Weights of a small mixture-of-experts language model, trained from scratch on English Wikipedia.
Size: 13 layers, width 224, vocabulary 4096, 154M parameters.
Experts: 256 experts in each of 13 layers, a softmax router.
Below are experts of layer 7 (counted from 0) of a mixture-of-experts language model. Rows are named router (the router's row for the expert), gate (a neuron's input weights, with its number), up (a neuron's input weights, with its number) and show model dimensions 0-111. Each number is 128 + 32 x the weight over its row's rms, rounded and kept within 0 to 255. Numbers have three digits each.
Before each expert's rows: a language model's description of what the expert responds to. This comes from a sample of Wikipedia text that the model never trained on.

# expert 41
It responds to: Adjectives and suffixes. Adjectives and their endings before a noun, such as large, different, perman-ent, defens-ible, f-amed, prominent.
router:107225094113129129100082100158109170104085186129142118068111122141092089113084166126162133143088072150108147186119073104155142109100124084176118177172113148147103142173122141110175060170117088105071150090112112094090171161160116179142174102095127151116108142177141184163112170155110141107150126083095156149113135176081088136139186113094
gate0:154083120128125086061097113127138132109076129118130082068101110143130129144112106177075108123111104100149112136112170178169108113122162102178146099090106158127145143064095172155176127113155125154139199125111192104122135179121086090129160106102084172123159137125098115091116208174108092118137131137135139137156159071137119125119073135172
up0:088125090133173151189134097173154098123134184070173187142158154110132104093124155144112133163121121111108186039110109093135156103143167140072106166102125152129100118174123164148094135130101113118104097142089080136125144136130135089080105111177107101123142124126161153144101128126153143098164126048187083157074137197161127189124221119122
gate1:154157241183132112107094095160146165110075152057123147075121143158073161095128105117124163102122110129177162168095124122161132075137131154142079125102155116125106108136113129072175117193099133088080158125118122119109177130177075195145135128111144153124120100172129117136109105110170145081173128138098065201133124131148128160143189111119
up1:165151217195094170156113144084166198161126135139096139119167108087121199176159080074134094096159103095125125147154077146145101140178091198150125094127203098110157070118151097159127154181121158160085104145130147147164112096153143171172100140152165143165146150193085086075168091076119134100142091123172065175164095154181145110125170160100
gate2:127194135144163102227110113179144176157135097139145109072072145124120115130163156144110154114137144115105127118090085111099138043098157173146128148162139114129090176104127127141126129123082138143054125112196112129140073130129056163131110094094153185116061100144149164133127125156157052102133121154194136120072179090140150183176195143174
up2:133122119104166088039084108170101122070084166075175130148086168157137083082084126148185143144099099145184143136113166097145188156086176090137120153119056128158128136145091139097128134161097098097160116111090077138135201180165157129086153108132100142094136109162160146149071153144160199134159159081078129147111103138123102154121112095092
gate3:092150109120133108126192111156082130103119127082189196131121118170133163118118159094082107133180164149087200129098141197088147077117170129091218192113136147143121160114111123106139088181130130132095154132125115133193096155119166128123136124128137133085117104112118190125105157122132068127125126067103089135142140161094151130126140113147
up3:191123190149167114134059132139133077142124161131137096032096141131144099125145121167179162123062078129166117114119095084144103129159116110178063084122071085131131150168126144129146128104123107120160149137107169110131182160115110137147173101076100133099079139124178110153124170139124190103151163127135179179121117145159145160181167121105

# expert 12
It responds to: Word endings, table bars. Mid-word suffixes such as ill-ust-rated, claim-ed, ref-ined, plus table pipes in election and results tables, and words like author, available, car.
router:094119096126149095130112088163111144103074155119161068089073140187097109094092171117182159163102090141161175136089103131128178088115145087146122178137125184144086129148095143087149088152107090081069143124148106060097121154150068175144152099091080171135143130155156170132081186151109121117187132110114144158100164161089093174156143089110
gate0:180117127115118100107096082126151161150094139138121129148089152187057143152116092123149151199152085153162137142093123116150135106149138131103090142123115151170117115137068163124107108152162096126094134123132052141025144106172133126127164138088107197092097116115200157155130141098105156199096091141129169107131073135105151133144107058128
up0:158089127105123138054105161094126128152089098173068131131082125127128144179174101119113124138181110105172115115148101127141117147180065156069113117089140137112108093123004144167105104128151099130143109134153085157049131119131168113143138175121138152151118128068172135133170159076089128186078100104105136123146098140143161147120106084147
gate1:048145096085103163116102182123127152101141091136149162107131141120076145102135159154120155146151145179175104167116055103159166061123132109102104111159158179127108173217074138141131167123089079139104140096126066118071136169170149163137117142182107166132087104176126130112111074119111109141091111099129119176131090141166072157135115058195
up1:169152158198153060121110077169133097122130161079147115123106130167148078135120120139171155141096117094078153124127161106132162163135155105195125134119075083138124121075171161068180077151125089119128125128117133116166149115102135127102177079082073126091131126104150150169126202138152161059155147129086139097102154138130170124162134138060
gate2:194112100156122134070106119089151122088113127176178077116105132135134147118071129152107102119163114150183163126126070092161169175172109079156159053167124137100120141082139134188106192171153157115102070125077157106123129089184164132175223128167103093175156104118052170108094124115101139118147137094112145108156133116122070187121168140123
up2:131113150083170111143131183127016138136136119143192170131062088124150128150121120164104133150181129135128095127110122163204155106111079153111161110110119102138122150124071114100076155063111114161114129120157152094176097113147071110096144149061132152120146146206106094149100132163167127124117134131105124180097106107146091100149158190150
gate3:091168116141148161083107122124104095085094131085068095068127126191154047183117167094160089141145100123121136148162137108100136148079172094178149163124160106143122137127113130154158090107140073082118110111183098152162159151151121142146118088112076110158105124095125148141135126130128158103168126087121120154116116123135164109140140043131
up3:174087151114153054172148084137151166136174092149200135120058129102096185077153096182071169123112142175132156115082130108145144107164075125124084082128088154121094114127167104177126191147135169147111150128098193144096124097104107118107169124141168139104137129164127159131110154201140142157098131149136131126131147126144120126165137203169

# expert 13
It responds to: Person-noun suffixes. Ends of nouns naming people or roles, mostly in music and arts contexts, such as -ist, -er, -ician, singer, actor, artist.
router:073158095081161116133088136164079146113088135123159111120124124162108093111077126174171126168117091126169148187090079095156144090106127125155107139136104198119129153117123162108165074154105071111124143085081098075081195159178091151116142124061099165102077090139169116136090175165120136080141138100079146149105139208099082130152158110103
gate0:149127091102103088130115135127100077106129153138146141161128128185163180125082161129132127114102115126155061067177141156147117097119138141069132082115164099118146110104083094134079153095143091105178106184111140110094175184160123175145175114114126186193153170117146108110075129106186140114176153110138168167102120162104171137088160079146
up0:143141072108144119084119168167099135126101209131092141119166140119068122132112119132156143141109129127069094154108153120078111162113162125153186153172127171162128121138105167116138092125115109123177134126112135123159126155143154045159116128118144136087120172116103126096165150131133139170149126102127186072119184027185106166128063078147
gate1:130123085135130133118115101105094095127146122208142150192114166103124148141125126072085128115143145085160135110110075118131191112145126148081126106054140128124127217107114169172148103115120184100079142083085129153158168148132167166139164092139170111132104093140142138072139145129144110076190145120173165158126170116096149123117119081162
up1:116150135121160137132150135132145122183096157178156177211133153111143188151118159070124110125147142058155108147118107146118162141148125156090117049030139126104168173095157136139122102133094162138131101115075137123177179171162191126149102088091197173164112148143164108094076077092154134112125121107171170168133172148101092127115107109128
gate2:116116137177104158145098137133090085056139145077121103071118130157066165108131076139120118184113175124093166135073166104096164111126175072177078107077127127132152072108155136090131120135154141136079167098128133170095122132145068111047093131167176085135135052110167170099131138136134105134112140164089144128077130104092083174093156160110
up2:090130142072143096083147108147148184217129139114183139164128136071159094140133176131132151085107108155181115058164087121171151134139094145088137172164101110132115210148113114166137138149076092098160094159138095128139159148110181175178163128094053166135113146174100098163084138145136193121140145128154098099176137153176142126175158089149
gate3:160158086129063128115106085140137139186074156166120102110130111117100159108091145065209116125057142164106135185153181169175093085098132151121132120178155093142182115127123111163134095132137215110118112155189047127146142127160175155082125079075107126102111121188106113174120105144106119114138111112174119091127095139127132125113152167075
up3:104066152111108121155129122106119094173125083133160162147123118150098113112116116060161118110073144136086129146128163134161144082149167164111111147110105121129137123171078128124107105116134160112171113146146150165102102125095096097099098095128115129106135092154128118205158151118069153090092132180166111077170031085120103112165123131112

# expert 8
It responds to: Table cells, dates. Pipes and spaces opening numeric cells in sports-schedule and statistics tables, before W/L scores, plus month names and week/day/night.
router:073134143093126111116089094175091156087112153118153086132102171115100055090110140168165162107118098160121171152111121130155174085078115086166109148173101166157077142167121151095187122148127094098107155119129101105097151196139114153121140116094061179134086120137169150173107157178131115098134172102114188152102130180097101155157170114130
gate0:121131127070125106144156152173116107094124117107105173137152130140129086115081129142179136092177117151145177126140171129101066104167128133125114169152134172098083163131180118204139135158117155110152120151138135087149112134126139133151155104123186125121157096153162143102191140087115077077118126081117158095093158192105099125136122159140
up0:175146159160132175140087132107162156186095145141164072132094115129144132142166120145080155167058118119107082135124063126156174129090145126123119111120129072149156107131068158065087069124163118150113154097100111118110161144134080135112150164126101172133110150125102116174072134164130179159147135134124091147152111090153156137127160093107
gate1:133124115120115143073169157168088133119100195162143163133157108086112179067156113145076104172147179093126121113059166045118112125123090091119129175116136129134150146141095091121099117132148056123060109150197156101118161135126127116130115094118162129132100116145109114155113144064117180107074163100143126149152116115062108092141170154139
up1:109145159144114075163100128162188125108149117122122111125118118112176095108141139098137154102159145193117073148105150109163136104124141158182079152096179114231148134175074098191098112153139112107121077135107118171115053182112125117154160142117133130154089078102134159144153092090146099106110166203139149192118115125103116170141116091108
gate2:141149143120159097091123103115059164136062121121117071136097199139115118106112113068133135129119134165153099158116124176128106040103105134104136163098088105069090146160140141138114064151110072132159110068100129156107196078185056165039111147124130135154124072143100140161136165194106114153144118135149126126105128088072101104127138160173
up2:102141152112135108044169069101040138072082124126135104139129109100113110113114106083099143126127125090112093162080161139158144091145086174123115121069100103105103146171186161116168130161143062133132110075113163133131166110140066180087116117130110080147119036138128109130126122169064127136146117160098162124112089088060109063114121168160
gate3:090137060148108124081159124129125147143090085152112155099159105108085073133117169123169132134111150160084119143124095110145148097116102080175169185190072175112094161100079142139111116102118148126129174137116173075163115098133125148122184077138124120121069095132078122168131216121121097157138208127047123104091165097146101134107069158164
up3:153109126122085094142141134159103187102156097105065123145148144138118110167182161102110140126133129143115079159149158156146116163158104093182112124096093167106096082045065112149175151131146125140143118102146181144122123092119125113160168081107132101129118091165062147164134138159145128184157121174095134126082115117106067159132122181220

# expert 5
It responds to: Name and noun heads. Final pieces of proper names and head nouns after "the", often followed by comma or "was", such as Us, Land, season, useum.
router:096172100093126132054127106193096172117086187144159101096125162112149099108110142133146151149078051130096179147083130106148152108149163087149083133172107163171117151144136140116143082125112077086111171088138104074124200149166083137110145102096091149096096134157131151155098141162139114091171149109056160147105156133093094160135196124147
gate0:189179144049105160151217187208076101135124079135138143188136108131115137142120157171138084121140043168142115101119142171156090190170127149088154130118136136074154118130141156112117145083150192161090123114101172161149137145110173091132068158129158159128142163076113122149135132068125212115119108086140142140131146142190117113128079122053
up0:116211197159094173059106119235103120132142159127146068071147108131144119135167112140107117074091069087091115094140194142089141162153136111117119059167106134121134138127158141134070115106112129111145154119107168072152161142171138108086096110136167116136149148153144096143143106143140091099169133146055180091132110131112168164123108102156
gate1:118120150183172136159115104030078193085124084154114114173137144204074145076147144117149147152162171108173130131121118130158131129087134149062179155077152104101126130105127131115107154150110159064152121182151115131078087129114175114097134194122159138129167151180149127084117090090097103178084133104151124148121161139150148105143117102106
up1:143178106113160153135145113093153180087144142170073155163183085151114134118185135076166140166173184084122113152122162163155103161130121169101187142147175155094133076152142108148124199121116188107199105168123131132066099081119143090130076173160111129150171150119110081094167091091080093151099101096110077140165145088162163087122114110124
gate2:136135135116074131059161144176058114121131135129093195070119086174097104158083155088125113107157119131145178123117162051066134000126139117149088167115119101146102092159114120087134118155183096113063095140140149120091140129163161123184105142112138134203137108130145154168127120142119140120101151171144116145158138112159124130118118105116
up2:192102160091084126096186133169127114140160157128117174118155106132163151145125104066127102108127130132103147117112172072109127036144084140119088130141109111132120095137116119088123116146151094107088077175173153140089166087161159128123081171130150136128135102129110129200084081121097147113109114214127100129157147135131092140107134139119
gate3:198154165156131082161132126139149145120171134128103083143109164179151101144133084111157147100096181118126184168132151140122155103146084144115135165128117099140098074108166123130165163133135157159139110093124167162147126138143171103089127123157135129132147093081113094097096169070149116150162165176138096156119099060155108135101100118119
up3:200169197150119122166154122146185142140130151105074074145129168134134117165194085068076112097068148092104131131117143146123149123169130132108110088159156057173111091075182179138119167109122128161136208124146200118162123143133137110078131122149162113105180143130104095089098142112119111161158155196155135118137092114133128172079101131116

# expert 61
It responds to: Verb -ing endings. The "-ing" and "-ed" endings of verbs and common verbs after "to" or a pronoun, such as running, fleeing, playing, want, go.
router:113144111095158117137120099139082161101103158090188123121126152120054067113068155139170139128111115121124153149111119106124114105057118129145097164140107149164108187173086112099152102155092104076080154110147119091094193183149095208130147126101094153145126104140154197157139144129116118090157146115109172166080158154097119142171189122108
gate0:107152049077089131101115086165130119127148163086149144108121162195194062168145113206131110148118100161145173156093119109104153068140104104190150124149132172133098065125162182121133108171126099153144102124126110087154077129155061101128101088110114068071135131150179138153098129151121167121149145105128141143125135123067120170121124140108
up0:135117147152160066062094121132169116057098128135127064099111142096100134083117128132082165149110148118151142111109105096199189150090168120121074156125097075118131193169085166124147139147141099073117187119097169127151155156128219181100151138055099156100077087169145147139117165145156167067101162134106088122128119126143163140172173071148
gate1:119138162147138095102154123136154118098163147136083128155161160142079140103171118125159092132122140150078107116101155043128148115127134112106143140178165168116099115123109123079140097091144072150100198115096151088159068128117114114121189121125116140140096086177143166199138164106123113143078231191084136098142133081164115128108190127112
up1:139118145088146118114093115153106119146071137082216164112073135175163123128099043134107179124095100152170159127115130135127129138124176111160140116072083119163167186114106138131117128166121172111109088120150128122102152158161128172130112104112147145090132183099158125125084102175162124076165077074146105152112151152073165171179118119105
gate2:163085068112166086099110129133132136134103112118176147084119108121101136078098050199123076084150124087107123090108152091127084169182094086146181103171077093079073125126101099087108139133108113188111146151086153147117187162181162088155091148107137175137124120127085100150126152161165136135077110154113201114147086180106179149181081110188
up2:135095091155152136141112167109145110172106125163167129135110097055095176093120093208124111088134157080136107123109131108097096149143092128138153151126133067108106181091132105073113117108131129118090102112099150112117173116156134094157116157109162138188145136129109115134182131141159067095113136179165171108154106102128158099180101106169
gate3:203203090105190107105092125154137121167094155156152110119154126087143092112154089155089147126094179107082139056128067095111161127104121092109073160129076130201138180155101120088089146097128140120101214069141097100106167150155154110164124140144103094148115145108084159114142117146137159098135089091090124081102113133048153160143127115136
up3:168150092126212133165094142120139113222104112202115113128120103085118086144177106123108145104111139115170104054153141150106143165095102109102121127128111114147133175149099101114108116101164126094092199102134105115112186109191147100133091163165165171160132129126103146108150106132140143136159093081090105063096151142049161163115110084156

# expert 20
It responds to: Prepositions in bios. Prepositions like of, in, by after verbs in political biographies and infobox lines, especially "In office", plus appointed, elected, Succeeded.
router:081124097078159118130105073180120155124105156114166111079064131165101067104111157132168149168122065169127166166100099101145141098081161092154112137141106141163058149136124137114162107195088099095088174076124071100081140125171104193077143116092109171113111116174163162128114177145154128118166155116132157133100158137099087169132181132129
gate0:096101189080063132167174155117189114132068139154238134077119158114098137134140102153073150104093065125100167125148093140095112067149102078143079115142103124207141124172145154154142135135133104087070200096103147136142131099102077136135165137140121197155177148168112105098079197121125128110156130162157089116154194143065102157135121139078
up0:143158098161250131108081118147092156129155124109025104167108103156198127104111162107141118145131196157135109143125166120153121149135154154135170155126135136025118112096075109104118118158092172128207076140137078107096141168163140116146105123098142070113060077119141140155178065132141121124113141075088158134097088110186127116114148110142
gate1:047114168072180105179117077123149162160111121129156175147089117153137109114149138120147139103115104091130183086114133122164102136186119093197124124154156121140097118091126143126106160101129118098148161102154096131155134151144127088125114076143158069107178119080181162148126103054103127140194149143142138079156132160074111136129089131113
up1:104106146085175114178087092110171136174099113137167146127109095135117096105150165094103177116104104078121144123135166142188113129159100119156141107150172123117095122082137153125069191048141127093165169079166105125194142134150162112148094103136167050101150131119147173140131106060114116158151148160156116094203153102084121118119071124099
gate2:131078160134114145108130070162124193145131176119123092173186089129160122180138130099117124182105098141122128131166153076109136114145156144174150146145160112097071165088167090118136237126110092139108128099132091145099148120149097184093048113157100161122130165131134137087150126113047149128148103158172087112154121108092117166088140108112
up2:106116138100114161099122188146174123108115155109083091133113140176053093143099120158136136161120105156088158123132124163164176131103131109163077068074167108130150170131144129111071124053141151137159158098100099103106118137156148211117137119148065160108106144160142140127107150083096145130111110107164157119120174131050051195129078129087
gate3:055144150128150110119115167149135132045114193079140091098180183168181156109080141133097065090123162144116135167102107085119148124108171097140123141165080108130096097057116128132150156131051148159108139134132096181156103112160173143094137130171137105131122169195122103194095122182102117093126121099170158153119127151132136172146147079135
up3:155167167114076160159117143096147107111114050111186136140115093112118100145094151158142182096117086186141160123211096195125078114119109089150202100178093135099106142157103106098122126090114156121110132117050177140143121112116167127140076139120120111076111150179138124103151164130073101168136151155134151100157120130131195157092130147099

# expert 42
It responds to: Verbs and function words. Verbs and verb endings like using, provide, represent-ing, sol-ve, and prepositions with, during and in, in explanatory technical or narrative prose.
router:123178079129157095114066121159094135093098195095152083095125158154058088115108175148149171149138114140126139169097107100136168111056147114182091149120101129181113180160095158086156077155102103084101162077158114106092167148160105180109172114096061157132089113128147169137124166152134115123189140123104160158094133127091098169129175142104
gate0:139206034121128114131163109154106143103123184081180182093144169142125100127156065106160138188133142147070146146114108111161148058075025113149117121131117171147119116155158154122147125130157083160082102089147112121154201124146156099145138158154060055131148124085169145109135133145115148151162095184154102137125154102135155126159114160105
up0:140208013116100144139176164151127126136122171125188145085145175137164137130130092139171143194159118131056132113109098167102138061077077134152098101156160102154130123179138126114142146116154136165118085086144129127122175136174127111136123158128068090146120149063163136108156126149103177118168123111145125192162159104154217144177118151123
gate1:102148079094123058088059073133084120148119088098134146075101073160139114076119108136166092154098157146131110160174104055121177117115169081140145117166109150121097150102129120105143149110130044087107172115065136099139163096171126109106074141146159161081086095102145193153109110136128181121136118113073134134154108138062107139148078078139
up1:111168200127176135130189157166153189102118138132107134104100197121188129130113196140131130113111074108129176150057091154141137121102121120115124187122118082134114122172108117129146090167088166146139111155148075093115116176097114100160197107108168158135185130145138105155094159158153095078144165114137199145088137150153146150131152108159
gate2:171085179114103157067130125124006170179174103144144087148169059154171172164189143181063132119095132106151096158132168119105132142173034150118132101131096131086148111087170116122159076108132110130174110211134110105125121116134148107143087135104174163109156137112097103146120132141175159165130127103123093147098163183102142145107170071109
up2:158109146135111168109138170120031146186134125141184067161179097117157154154198150176082101114077116095148074157145171145093108123173047148116143097125109115103161141111189154121122054100124111154151131176155104105110154079167145105115097132122149175092156168092119086121144122132146157170143100130127118139093180141125124141086186102098
gate3:107196164111142156162126123156125147118097145086166165129154168133134068113058074159127109141086092141147193159126036115113150108135134112130129134172069075218079168186100212094117099168117133097117097063114120151125167145162103122101196110132152154148157153165155133165116156190145074058168099106164114148113131145114103135152102109124
up3:124127134097116083123089102156128128138143084117099072101053111141146153094141139174180186158112099160135125123099168116150145132135178087173070154111172189078097092117126088119180144107127075152132183151088145098101129158133074108194095098123129105067086083136151169122087143122136195129096177149035189155154148137134112141145190095174

# expert 30
It responds to: Table line ends, coordinates. Table row ends and line breaks, coordinate markers °N and °W, list dashes and ISBN, in geographic lists, map scales and infobox data.
router:098180119139143101122066112187082183107107147117171144090131150151096084091100140171160180146134112152114139139090099132105178078122150093170064145119137169184076162118109148095156140138132073117094137129142100104107178154166107147127149104094059183094107122158157167166108138152110153109125161101123137180094161161118092187141130133172
gate0:092100156091192167113169146097140124137147114201075099125109133154125142133151116161151144150138113122141135130107124103093019093117117056215127111145075158142182102133155124123233127134091107130160094119146153121094151082144109048141115135112107143084151155156101169075152156167077122162094187117074133168126141103105152124122150174140
up0:094106153152159146124141148107153158136152154231130067165123105179121104113121123149123136114145148130117145128152096089085042074107107040180120141129076110145161058124129108130255131107071135118126086133162144167099098081142118067146108157147093150113161171170067191072141149154104117156086159131098149152132142096132170125113121179133
gate1:163112119129196107044110144143128096124111158115139120130145157120156137113151145168146176108133095078136101151114016118132141139132137121147144086113123091163113084117119183140161145162124113050127116124090141161099166166166114137175191140126099087106153157088166114119088129200139087138103107070112098170117172107146148198125153095108
up1:123145234079107144140219139118093204107110101140116143138115122195159095155135111085140094140087096160107162125103194112191133171134140117116109173188123152109093129149168074150121084133123162135198170121123070141134135092096102120134127181114179154159147085175147140154113164116157158100163124145101139081123139150067118091124124109132
gate2:106128114050104152137162111105105182135106156148132136088142106077109170088134141184094118123103108134138143113121072081123093077151113119174074126152091148127132140138129185056152136186140167135154097102108087132139155077096145101090094087096151118121160078174106178153131154170151108118093066128119104108161066116115161103144111120162
up2:113110143152198089113090149143103109181144111107105119168094135202139085178131108118173158140109136121114126117127154140131121182106199127123182128152133155138142108135119080213118092068133094088110160128141142103133109154155097132152151136151073131136109153102100104088120116093140160137140221110115159149080198161161130156124132103116
gate3:151155116134170036130119126164107149100152123091163118090132159163059124111112114180115138124066140163129134160119073077123147127141180079134067114169103201105160149127097103136147108114155137135133199134168102125108141168164119135120187093130122187113127117141126108187101124160086108139153083160148122108095108158093104118104123081103
up3:094104159149072195124109117076176082156120153149097141171111129087205111138161172075138116138198123136133107104098177200123145127106101154142175157090118039127104115130119164085137153153092133096130065120090132149110116114121154135126095151135167112127109126110122129118155097115168153115101175106126177143138126111170138109126127139142

# expert 32
It responds to: Year and number digits. First digit of years and numbers after a space or parenthesis, as in Born 1790, (1818, and zero cells in medal tables.
router:087163120134160128105070108159124153093093161092147092090112157150102094105084173156141161133124108142131126172091061113167152071110145071112113155149114116151086160139080150115178119164142094114063168105147092075069166130147090132122158108089094171118104112161187202160085146122120139117179163096110153123113153155082129161154160134115
gate0:129180115169127165143064149122163162176134157152136048130109139151111116147134137132149106146148111132112125097116134176071184124090116152161103090170127112133120117118127088140115160145106154172098187155069131067198197144181158133165123168102095117110112216144107097094139192128101158117130127063152109170114123123137123127155126106114
up0:120117147093118056151185084146107077069073133097121195143132124094130145101095141116117157104135135172200146141139138079164092122182162121122131177139114130127139130131130144110137112150125086090127063098136134193068084099078118104083153102162147098133155062095128170144106038151168104136160123161134127105132168149142131160104099130128
gate1:173090139166152126137206133134089112076130122142117104169170138170092137089127070153124078126133107052121155138138112110123099163170104117072107108099104135107124134112100119139175108134109171131100150199195120156106155101149122129186185153117125199149151137202126120114104149126071053125097155070107138086113170165137115183124177118104
up1:088143128118127167120100124143160153171111153083124090167155125084108122103109139128148149164110105138098136093062099143080131105055156134151106134146135143122133127075128167157104130191131103124135165087112169149129122121135170117045067113176110051171083123094111198083149136139141157118168085092138144160122091046097136084081127118175
gate2:133139148088154143144117109166170119137097095184159121028179112065099081178074119083074089133077158151082168176175088131181122158099150086142095103092135176144120122114098150087097065117128192134090185135092118115139153126169145124139083143113154111080075167138086082125106120102074105118164135075159134107144103179089116150153145131150
up2:113132078151136144134112157091099136132185181079117102208125157152164173124180119167181188110188094067169109074070153134058133145170107168107144145172095092099151132170121095181168175113087077128157110139154150103122112133121110132074172144135087161191162091127170168136164129168170170153062158170112138168124163057138135107096124114118
gate3:095161169188118112138163120129174112119121144154187042140163148127111128153149143132149061072099159144154172152130077123123115139123168098103122167096123119172093147076094149096132126175153155095152147155118121092124153102163160128072134134163194138143148116136080168136106122155122170115123118136144203146116153134128113101108125103154
up3:089114147149152140111165142119154103138118146161141092124139119103154142175174149118144069087087155148124155126144089157132104148144132120110184168112097168155124148083105157120141152152183169089132151145102151107142162092147132119096082156143190175096180142161066163110153122101109198121098070132122148145123132128127092113110108090172

# expert 50
It responds to: Family and person nouns. Nouns for people and kinship in plot summaries and biographies, such as daughter, wife, son, girl, man, woman, children.
router:092151100135151121157100130171111118124067172137132132098107118147075103117112135173153153177099078146152169158105120115138139105081117087139109158142084125150090145163107167091204085157111099091135140086103083103126138165161102168082152088100111200099103100160162140171153159170175146085160149085077154148094180170090103144141144080148
gate0:163122131141180130131113168118106123121161132133109100065138113161151139170123153166113117161100150180187122181134104130133125105128112132124109144113082101122129128051081137137123080106134102111136100125092128129134206062180118166132199150062151155117105175116142122115104192151182124188162143062105120217087154111091081135079151142114
up0:059202082048101107101150092151089172112058124088167118170108150101106105103110093151082141108120104103090117127102071135135164099154144122089125162160139176153147165182160121109119162156157130124101165145106149131121067150115040029142126118143099086078151036126117134140128094142131172133154154149134157097125127143144113149193159105159
gate1:186115190196118145120130146124135117186082106178133092135127149118097150143109105172174102135142101180159088192134147113107102113081136152173131152092093104152149106194190117169138094120177108150126133163147157105140164101127088123064139127083147114126126164135089106138100082197182144113122063116093132145102088150128122103136124135139
up1:083132094083122118118124112126142147070196154097156174114126113128180125121143154080119159157097168081084143092125118147140156122184102117085112088123172137104097145077052145118139154140077145090134109102098099124112104148072143148218126104227092152125152125148148135149159145066117116118164204165190109107163165115154136152104127146109
gate2:167136128114160178096132087154154165133046163085147132137116104104133079085138062137133135118139090109185131092118088126085154125081130102204126085165070120166174163070069099098111142105138118142170143108121109096141172132112111151086138158055131059069097112049156127179128152151139174166121130149114130089117131161105204119177159148172
up2:158106131121140174115129096103164143168067157127128146140169087097149109106150054116119132143136122109158096102149096153082129150088100088207152082167060103159176161094082098141086106101172130167155152126105136089127149137082129168081117149070129068089101087126122120140133127164081184144100093144104089078152168147092192110126146132182
gate3:146094114083115121078115124126115135135052135102144140136091137126197167090121136096139076143129152114099167137130136133080135066180153077131107050113129153194084122093191189101131177171134084120131122118164130182147074136112131115110151121176160141056118112155121167136102100179137133116122164153138139124105000085150117162114162162091
up3:142064131130050147085161159077108114160123041182077148134138072113167161149122101147149051143171155161122099126151150155102093123185096133119137066128139108134118073077149193130128195135169116113167119122115154147181090086103128126131119149164175133090166142117118130090158053176154088111112111122091070137164075082130155087109112116127

# expert 53
It responds to: Racing and music terms. Nouns from motor racing and music releases, such as Tour, race, Series, Championship, Grand Prix, album, version, guitar.
router:134161108126139110108119139196111152075096193100175103100130141132096098092108141167159168159086113143127179164076117056156162084115153085147101143133104140168106144150123159083193104127122065064102153109119082087109171149174117170120145099061115149090074111139170127156091161175155167087129156123128150178093145123117098138160167122118
gate0:136118120192127085108109069114129112106111103124119107084119173083092150125074191149098129152150105144163157126105097095114151159109129117196082148118140116157094129206123117118150139118115145085148183079157052157084172123131068139123127149151114118113129058176184141113112079156106101105137127157172164172178140143093142122090121115170
up0:101164094093175141152101127184059155173085170110190092169097149144141095126123090126146155145090094147071143121126124134151126132107138124153159156128098188133142155114114176131074067152126111156088154094071194077151123168162125128122155123097118181106107190131117152170115212105153139128162150065077119084061151138131102140191159150105
gate1:123160114169142090138092088132132156100124117098149126151100108134111113153112151184132122132163103118134160177144099178150180125091111107114140112158086125101063165190098112129193080126134145098122163121121083141114166170147164176108169099161085151093127104107210150140157117176136132079131173114090118155103190165089126147180110076130
up1:113171107097196110141103118164121153125169093107184091114096185164120097101096136141148128136062109171128123135115086078109109149103189083169142145139057143176113142096115189125105157154125120129093145061143144144112103141101085123129163120105097183121109135208128178162112144107150119150157136089078188100096159154109120166133134106137
gate2:126149149171107162100098151115131177139115074088098091101085099144137120067142118138073116164110122151137138182092080136172174172092105104165140098109172100112150114160130117065112130152118122155110170131156161145060078152197121144169119177082099142162080095136100169108105151163114116110118139094120156170070100127075173116167150149032
up2:186068144142137104112057092093122092161161112087152095141088141245124169070183125142139149157113180160142144158191137143082140128118121155128098107050154100107105110148099076074143146125147092091110088209138132187073097127174157119137131137099158139095108133090145127120101175130172173142109129143158071154149109090143086133115157116087
gate3:152159084132102069098127133197132055121132202105133152132101154149146128149147132171134097122140127109167106168135114106066138067048080132164108146114060137163128135135108076130201117110110108100166120122134176115158136110165125083086138125099100123096113120108083123158131178188199152171126200143089121160160168134070098112128132102190
up3:064132126096139156134111125057161161146117071144130112120111151094122145081123140104125166144128133168091163068083122158182130181174177079137188122154211088135130133131097160130105181164133133139060118130117094141046078159123097196139165075167112137143110114161185165119137073086119142087129102112175144108081144119144176163142109154058

# expert 25
It responds to: Determiners after prepositions. The word "the" and other determiners or possessives (its, his, their, these) after prepositions or verbs in running prose.
router:130184104086174150127060088141135131120089152098156102091092179168081084082112152175145162153105095109116176168095085103133176117100126071173111139145079171143092146171092169128161103154099103121109175093112105096079160145144089202112158111086098160106102109174146161133131174165129176094173139085094178149131141116096078172146153099126
gate0:118149141174078116124163165140113160112101131092092103118079130175130189104123164085150207136182138163116137150128132115164162082074095104076097135104114104128149175182066073073085088143065134101108066079183109158128152148152170097125125120127072144069130152142115175117113158082159156161148134125125141102130106136116104178150091097144
up0:141161094146121135125109165124108104099114116125134052132092095151075108099119150179157119152196103144133176075132137156112129102144158108099109117072171133129141169048136124114122095151136138133133095097081088127132126115094184099073092110115139088160147163045125131116127175128127068192175146111132167124102122135183084151145149095097
gate1:118159085071109108108098090164124123091111212134094178133130097066129092127105145165116163157098163124165154109109113119151095107119187125190130156054088062139127162165119144129105117128106115140129180092159163122097180106185071088117144140170118171110173135051162169151135152162113130118178157077116168150104188143056154127135140104116
up1:108140168164079099097172136156075162114128103103184111103075164146108158124111126102180131080099113175149136150145120138139175132118131124106134153201152100169127150131076121070113158149131105095111097115150087139152101174148192142135161081088105164100063087140159154152088134078175111134127141232124060139125142153169083141169129144124
gate2:124083189118061108089133141120111099085131052148103124090103099066105125104117158103133118129101114121145152129042142071157181105150141139104127163167093166166109129094125157100093100135094073137142130059090078177095090142134124163121127106128139148097200098155145193153086144157146147152148123141058059108097122185141080152118111115138
up2:155080190165102150149110149090142080118178091163079146136123116145095142141149073077112109144143135083105120103152192137106158145145115129111124096103103148119119084110128129145086093117114135161145129141098148192095104094119125177091088140129161100116191147189095151099134125131124127157124079128097074095128074130149073079084081125156
gate3:150147120141087106139150155147093130141097082167113151111083167114147154131139135131127113142105099175174077128103105140190196121172164116113112150096128176178127160102151121155175106089110072097037028138136101214109086135108118100139125129138106138060140126147142135154114113099178116140086149095066163132080112149157122122108197142105
up3:178107134169130159136124114095150119180166094178125151141133109161153164186180080124119085167088117118120116151162118179167172158168096151106162110119102146127160105119144128166158169058133112146125097167106176193103101141082167101142127162117141152106134116147091075092159133108125165118062098092115122107138079083185133058104149142126